config.yaml
num_hidden_layers: 8
hidden_size: 128
n_experts: 128
experts_per_token: 2
d_expert: 48
d_shared_expert: 64
hidden_act: "geglu"
moe_layers: [2, 3, 4, 5, 6, 7]
router_score: "softmax"
normalize_top_k: true
routed_scale: 1.0
balance_loss: 0.0157
balance_bias: false
router_z_loss: 0.001
n_groups: 8
groups_per_token: 2
init_std_router: 0.00815
lr_router: 0.001
vocab_size: 8192
norm: "rmsnorm"
norm_eps: 1e-05
tie_word_embeddings: false
optimizer: "laprop"
learning_rate: 0.00165
beta1: 0.9
beta2: 0.98
max_grad_norm: 2.0
batch_tokens: [65536, 131072, 262144]
max_seq_len: 768
train_tokens: 418600000
max_steps: 4416
dataset: "wikipedia_en"
Below are experts of layer 3 (counted from 0) of a mixture-of-experts language model. Rows are named router (the router's row for the expert), gate (a neuron's input weights, with its number), up (a neuron's input weights, with its number) and show model dimensions 0-127. Each number is 50 + 10 x the weight over its row's rms, rounded and kept within 0 to 99.
Before each expert's rows: a language model's description of what the expert responds to; "gets" lists some tokens that make up at least twice as much of what it gets as of all text. This comes from a sample of Wikipedia text that the model never trained on. Tokens count by the router's weight.

# expert 51
Word start after headings. The first letter or piece of a capitalized word right after a "= Title =" heading or an opening parenthesis, plus list numbers and table digits.
gets: "M", "4", "B", " X", "3", " sub"
router:38 63 41 58 63 62 35 61 53 60 36 53 39 35 60 42 43 42 40 46 41 38 39 61 57 38 57 40 40 61 47 41 61 39 55 64 40 40 61 62 38 62 38 61 61 52 39 60 59 41 57 56 37 60 63 41 54 59 41 58 40 63 60 57 56 58 47 37 63 61 61 62 56 62 58 41 42 48 40 59 57 63 38 37 63 61 42 55 60 42 59 37 61 59 59 59 60 44 62 63 56 41 41 58 60 38 41 61 60 38 40 61 59 40 40 57 62 58 61 39 37 61 41 42 40 61 56 41
gate0:38 62 65 50 42 51 54 52 58 45 55 67 36 52 71 44 45 64 44 68 27 47 65 61 39 47 45 54 30 41 51 61 60 37 33 55 52 52 60 57 47 39 45 59 56 62 48 51 53 41 40 71 34 55 47 57 33 61 53 55 56 49 42 49 47 61 45 50 53 54 57 40 55 56 68 50 50 68 45 52 41 50 54 44 43 58 58 41 33 56 58 37 47 55 40 46 36 42 42 48 67 35 54 73 48 35 54 50 57 41 49 33 57 49 54 52 51 33 65 46 26 61 62 38 59 67 52 49
up0:75 46 49 30 45 34 46 47 64 47 62 50 56 66 44 47 56 41 51 54 46 51 46 41 35 53 39 50 51 50 47 50 32 61 53 60 47 33 48 35 58 40 61 45 42 32 54 59 45 66 43 48 56 48 46 52 56 49 61 51 60 58 46 48 74 45 47 41 39 67 35 38 48 35 52 44 43 45 53 63 56 64 38 76 49 61 41 50 55 51 42 64 60 40 45 64 50 34 61 44 32 72 36 47 50 37 49 48 31 59 44 48 41 62 55 51 51 44 42 40 71 55 51 45 59 44 70 49
gate1:41 49 59 62 40 57 45 32 48 47 49 53 42 36 53 48 48 63 58 51 63 43 52 48 66 60 43 42 57 60 42 57 46 31 30 44 40 59 34 71 39 34 40 53 42 49 60 66 53 59 37 43 41 39 57 47 67 56 45 31 52 58 44 67 51 47 63 64 63 40 51 57 60 44 40 38 45 43 53 48 51 66 70 51 57 40 40 49 45 60 46 55 44 52 35 60 43 34 62 59 28 63 51 47 49 45 37 43 61 47 31 57 47 46 42 43 75 40 44 67 36 43 44 45 62 45 51 42
up1:56 61 57 46 39 46 64 42 37 54 53 57 44 33 53 56 59 49 47 58 52 40 41 51 34 48 69 28 48 64 19 57 58 50 48 48 52 54 42 50 54 55 48 54 63 37 54 49 47 60 50 54 48 45 51 43 53 54 46 32 37 35 51 70 45 47 48 45 61 60 50 52 64 54 31 29 53 53 51 53 46 75 60 68 55 39 52 58 37 54 57 61 38 40 57 50 41 48 59 64 43 50 27 46 40 49 37 41 43 54 43 59 61 42 36 57 60 71 32 67 41 66 56 38 39 45 58 57
gate2:24 41 38 59 45 45 34 54 45 62 46 29 55 38 66 37 74 60 46 40 39 58 53 67 50 52 46 42 31 40 24 52 37 47 48 59 58 47 66 39 52 59 42 40 65 45 52 45 39 61 46 29 45 51 44 52 43 56 53 29 52 57 52 47 42 46 41 37 50 40 39 53 37 51 30 40 40 49 34 53 51 50 43 58 58 47 43 47 53 47 63 38 57 55 42 51 42 48 48 55 35 52 55 55 39 37 52 43 74 45 47 42 52 59 44 40 34 36 43 45 57 57 45 51 73 43 50 52
up2:43 51 61 54 47 50 41 50 45 49 35 58 46 30 63 57 52 57 42 44 56 35 52 71 46 57 75 45 60 62 55 47 53 53 58 54 47 59 21 47 49 54 50 50 34 41 48 55 52 36 34 39 42 63 51 41 57 54 54 37 42 56 50 36 53 46 60 42 52 51 59 44 32 48 49 48 39 52 70 48 19 53 51 64 36 71 58 33 43 35 37 62 58 39 44 53 45 62 53 51 34 50 83 52 56 53 47 46 44 53 46 58 64 44 56 40 41 57 42 53 52 63 39 53 41 42 52 47

# expert 34
Leading digits in dates, tables. First and second digits of years, days and table numbers, often after a month name or in wiki tables, like 1928.
gets: "1", "0", "2", "9", "8", "7"
router:49 58 41 55 52 72 45 62 59 60 42 45 36 41 59 41 43 37 41 47 40 43 42 56 53 40 62 39 36 65 37 44 64 47 48 56 38 38 56 60 33 64 46 58 52 56 41 57 66 35 47 59 35 57 56 33 54 53 46 62 44 63 64 60 59 60 55 36 52 59 66 55 60 65 58 36 40 55 46 60 49 66 44 46 56 62 42 55 60 44 58 44 54 61 58 60 61 41 59 61 44 42 40 64 58 46 47 63 58 44 42 69 63 32 38 59 61 63 57 43 33 63 43 41 38 63 57 38
gate1:49 52 61 40 50 55 29 42 72 53 42 46 29 57 26 49 58 49 43 43 52 48 44 46 60 43 32 47 60 39 64 45 26 45 33 56 55 62 51 48 67 40 55 49 58 43 51 46 28 46 44 52 38 46 49 68 50 45 42 60 58 58 43 57 60 49 50 47 66 51 56 50 58 64 54 50 52 60 58 48 42 68 49 59 59 57 62 54 50 57 42 40 67 55 55 53 44 41 72 36 30 47 47 65 49 25 62 55 58 52 43 33 72 35 55 40 40 41 55 42 45 54 56 61 48 44 59 46
up1:41 56 46 48 61 67 60 47 45 60 56 55 43 47 50 51 38 44 38 60 50 47 60 69 63 46 46 68 37 32 51 55 54 41 60 37 38 63 61 37 35 32 49 49 67 58 45 53 68 58 61 48 48 33 55 71 54 41 70 50 51 56 58 62 52 51 63 54 42 57 52 49 43 37 53 59 60 46 45 53 47 28 37 31 63 54 53 39 46 44 46 52 52 48 46 52 47 70 53 57 49 50 68 31 57 65 51 52 32 50 44 62 65 63 44 60 72 42 48 48 58 50 36 42 61 48 52 34
gate2:53 50 55 50 38 24 63 55 37 42 45 57 54 46 50 63 59 39 44 33 56 59 62 61 30 36 62 48 32 48 28 58 52 46 59 41 40 42 44 66 31 44 57 55 50 51 60 46 66 49 37 30 61 59 58 59 59 56 71 47 39 32 63 50 50 52 39 50 54 51 57 50 49 43 48 58 57 32 63 70 45 43 46 55 56 46 40 46 43 36 37 42 59 52 52 40 44 57 38 53 47 61 54 51 37 50 48 46 53 59 63 16 37 61 51 52 40 55 45 48 51 57 56 41 57 62 43 60
up2:55 50 50 44 43 36 59 47 36 41 42 63 61 49 63 52 69 25 49 20 43 47 58 42 31 36 46 46 46 36 44 57 60 56 58 49 38 51 54 60 42 47 47 53 46 41 40 52 50 58 40 41 55 56 39 60 53 68 70 47 37 32 63 43 48 51 53 73 57 52 41 49 55 47 60 62 62 31 55 57 43 31 45 54 62 53 51 52 52 46 48 51 49 64 44 47 50 57 35 67 51 60 44 55 34 52 35 52 53 61 61 22 39 70 50 45 48 53 44 43 59 55 55 41 63 56 63 54
gate3:51 43 57 47 63 70 48 48 55 56 49 36 62 54 47 34 62 58 64 31 46 45 46 49 48 44 57 36 44 35 37 39 68 54 30 51 65 60 62 53 30 51 34 49 47 56 46 51 62 58 61 58 44 44 55 31 67 55 36 39 47 37 62 28 47 56 56 51 43 47 44 54 47 45 54 46 29 49 58 54 46 34 44 60 55 54 41 52 58 27 57 56 49 64 54 60 53 66 53 65 42 37 39 72 55 40 42 36 67 40 52 60 56 41 44 56 46 41 55 48 36 60 41 40 65 49 47 43
up3:40 40 35 53 59 36 48 46 55 57 54 48 50 37 65 49 41 53 56 54 55 47 62 48 36 58 64 57 43 43 54 50 38 38 68 53 66 39 52 40 56 48 40 45 72 47 37 35 61 70 43 51 63 49 51 67 70 41 53 55 37 50 49 53 46 47 30 50 57 38 49 59 51 47 45 36 62 32 39 53 56 49 46 53 55 54 57 49 47 57 36 58 59 40 52 40 75 48 41 59 59 46 68 40 52 64 47 37 55 51 51 37 24 46 68 53 44 68 38 50 59 37 40 49 26 47 40 62

# expert 50
Year final digits. Last digit of four-digit years in career tables, birth notes and citations, such as 202-0–21, born 197-0, 198-8.
gets: "4", "7", "8", "5", "0", "6"
router:44 59 45 58 56 66 46 62 58 62 39 46 35 37 56 47 39 41 43 47 43 36 43 58 52 35 54 41 40 62 37 43 67 44 48 63 40 45 63 63 42 60 48 56 63 54 46 53 65 36 61 53 37 56 66 44 56 52 42 57 41 63 53 60 51 64 46 41 55 57 70 57 53 63 52 35 45 51 43 60 65 61 42 39 64 59 42 58 68 40 57 42 56 58 60 57 55 40 59 65 54 37 47 57 64 41 41 66 69 40 44 63 59 31 41 56 57 67 58 43 41 59 40 50 33 63 55 35
gate0:43 45 51 40 62 55 43 34 66 65 56 59 47 52 33 69 38 49 64 45 28 48 45 78 56 43 42 65 42 55 44 47 58 46 45 44 64 64 59 38 48 64 62 41 61 70 56 48 54 49 53 55 65 36 46 45 52 51 58 38 66 38 48 54 44 41 44 58 46 42 44 44 59 53 37 47 55 53 34 51 42 50 47 45 60 60 61 42 57 44 49 60 45 36 56 54 49 38 37 55 24 33 57 57 55 78 60 53 54 57 46 58 49 41 48 61 55 51 49 52 54 42 58 49 41 72 27 44
up0:57 53 46 66 37 58 34 61 46 28 55 31 25 53 54 42 55 53 38 47 59 41 50 53 51 50 61 56 46 53 54 31 61 50 47 41 44 56 39 55 53 56 29 48 46 52 62 50 51 58 55 42 45 50 45 57 70 43 49 54 50 52 44 39 53 47 62 65 57 62 58 66 26 39 36 40 48 53 53 50 60 40 59 52 55 40 47 49 61 40 44 40 52 55 36 50 52 64 39 36 66 66 67 63 49 24 59 68 63 50 36 46 60 65 54 36 53 50 55 57 36 40 38 63 58 52 61 56
gate1:41 51 51 47 49 41 36 60 53 59 37 47 43 55 39 59 61 32 38 51 29 41 45 69 50 44 47 57 60 60 32 41 63 51 43 57 53 63 49 55 58 48 53 56 32 41 53 55 34 48 31 65 66 57 47 41 48 21 58 23 50 41 38 47 44 35 55 65 48 41 52 47 62 47 41 57 59 51 57 59 45 37 58 45 55 56 32 43 60 41 53 48 40 47 44 55 41 45 49 54 51 60 60 49 54 49 58 66 20 71 46 48 65 49 43 46 47 49 57 64 50 42 39 66 48 37 44 43
up1:53 41 52 57 47 60 51 46 61 33 48 52 42 45 39 61 27 32 46 44 62 50 47 41 53 61 33 49 60 55 56 61 51 44 50 45 43 57 63 39 53 59 75 39 53 50 44 53 62 52 54 52 34 39 60 43 45 40 45 48 72 55 47 44 59 57 55 76 42 32 41 42 36 66 39 53 43 78 55 43 62 60 51 49 45 48 55 28 58 43 46 42 41 46 63 59 55 44 56 51 36 48 46 31 58 43 70 52 59 60 56 58 51 46 58 31 53 55 58 58 49 53 43 47 59 56 40 25
gate2:44 63 42 52 64 63 40 58 46 60 44 59 48 53 43 56 46 35 63 58 41 39 56 52 58 35 35 39 42 46 36 43 47 43 39 45 48 61 74 54 57 58 60 58 46 48 54 46 66 52 60 50 53 49 53 48 48 50 62 46 60 38 60 44 42 32 71 64 49 39 37 40 64 65 37 59 69 60 53 42 58 50 52 48 66 43 32 56 56 38 49 46 43 65 53 47 57 38 45 60 54 41 31 37 51 46 45 54 52 47 58 43 39 22 43 34 52 64 67 46 53 40 38 55 48 79 45 48
up2:41 64 47 59 48 50 45 41 50 34 49 45 44 44 60 52 46 52 37 59 44 42 37 52 53 57 50 43 54 40 51 54 38 39 57 55 49 47 36 42 33 62 50 43 48 40 45 54 54 29 49 47 46 60 37 30 43 45 40 67 52 69 45 53 46 77 46 41 57 64 76 62 44 65 62 26 46 65 53 56 42 46 57 57 33 34 66 56 44 60 52 46 57 37 53 44 57 66 55 43 34 62 50 59 47 55 49 63 68 54 52 42 68 68 46 50 62 48 42 32 51 52 53 50 40 37 65 53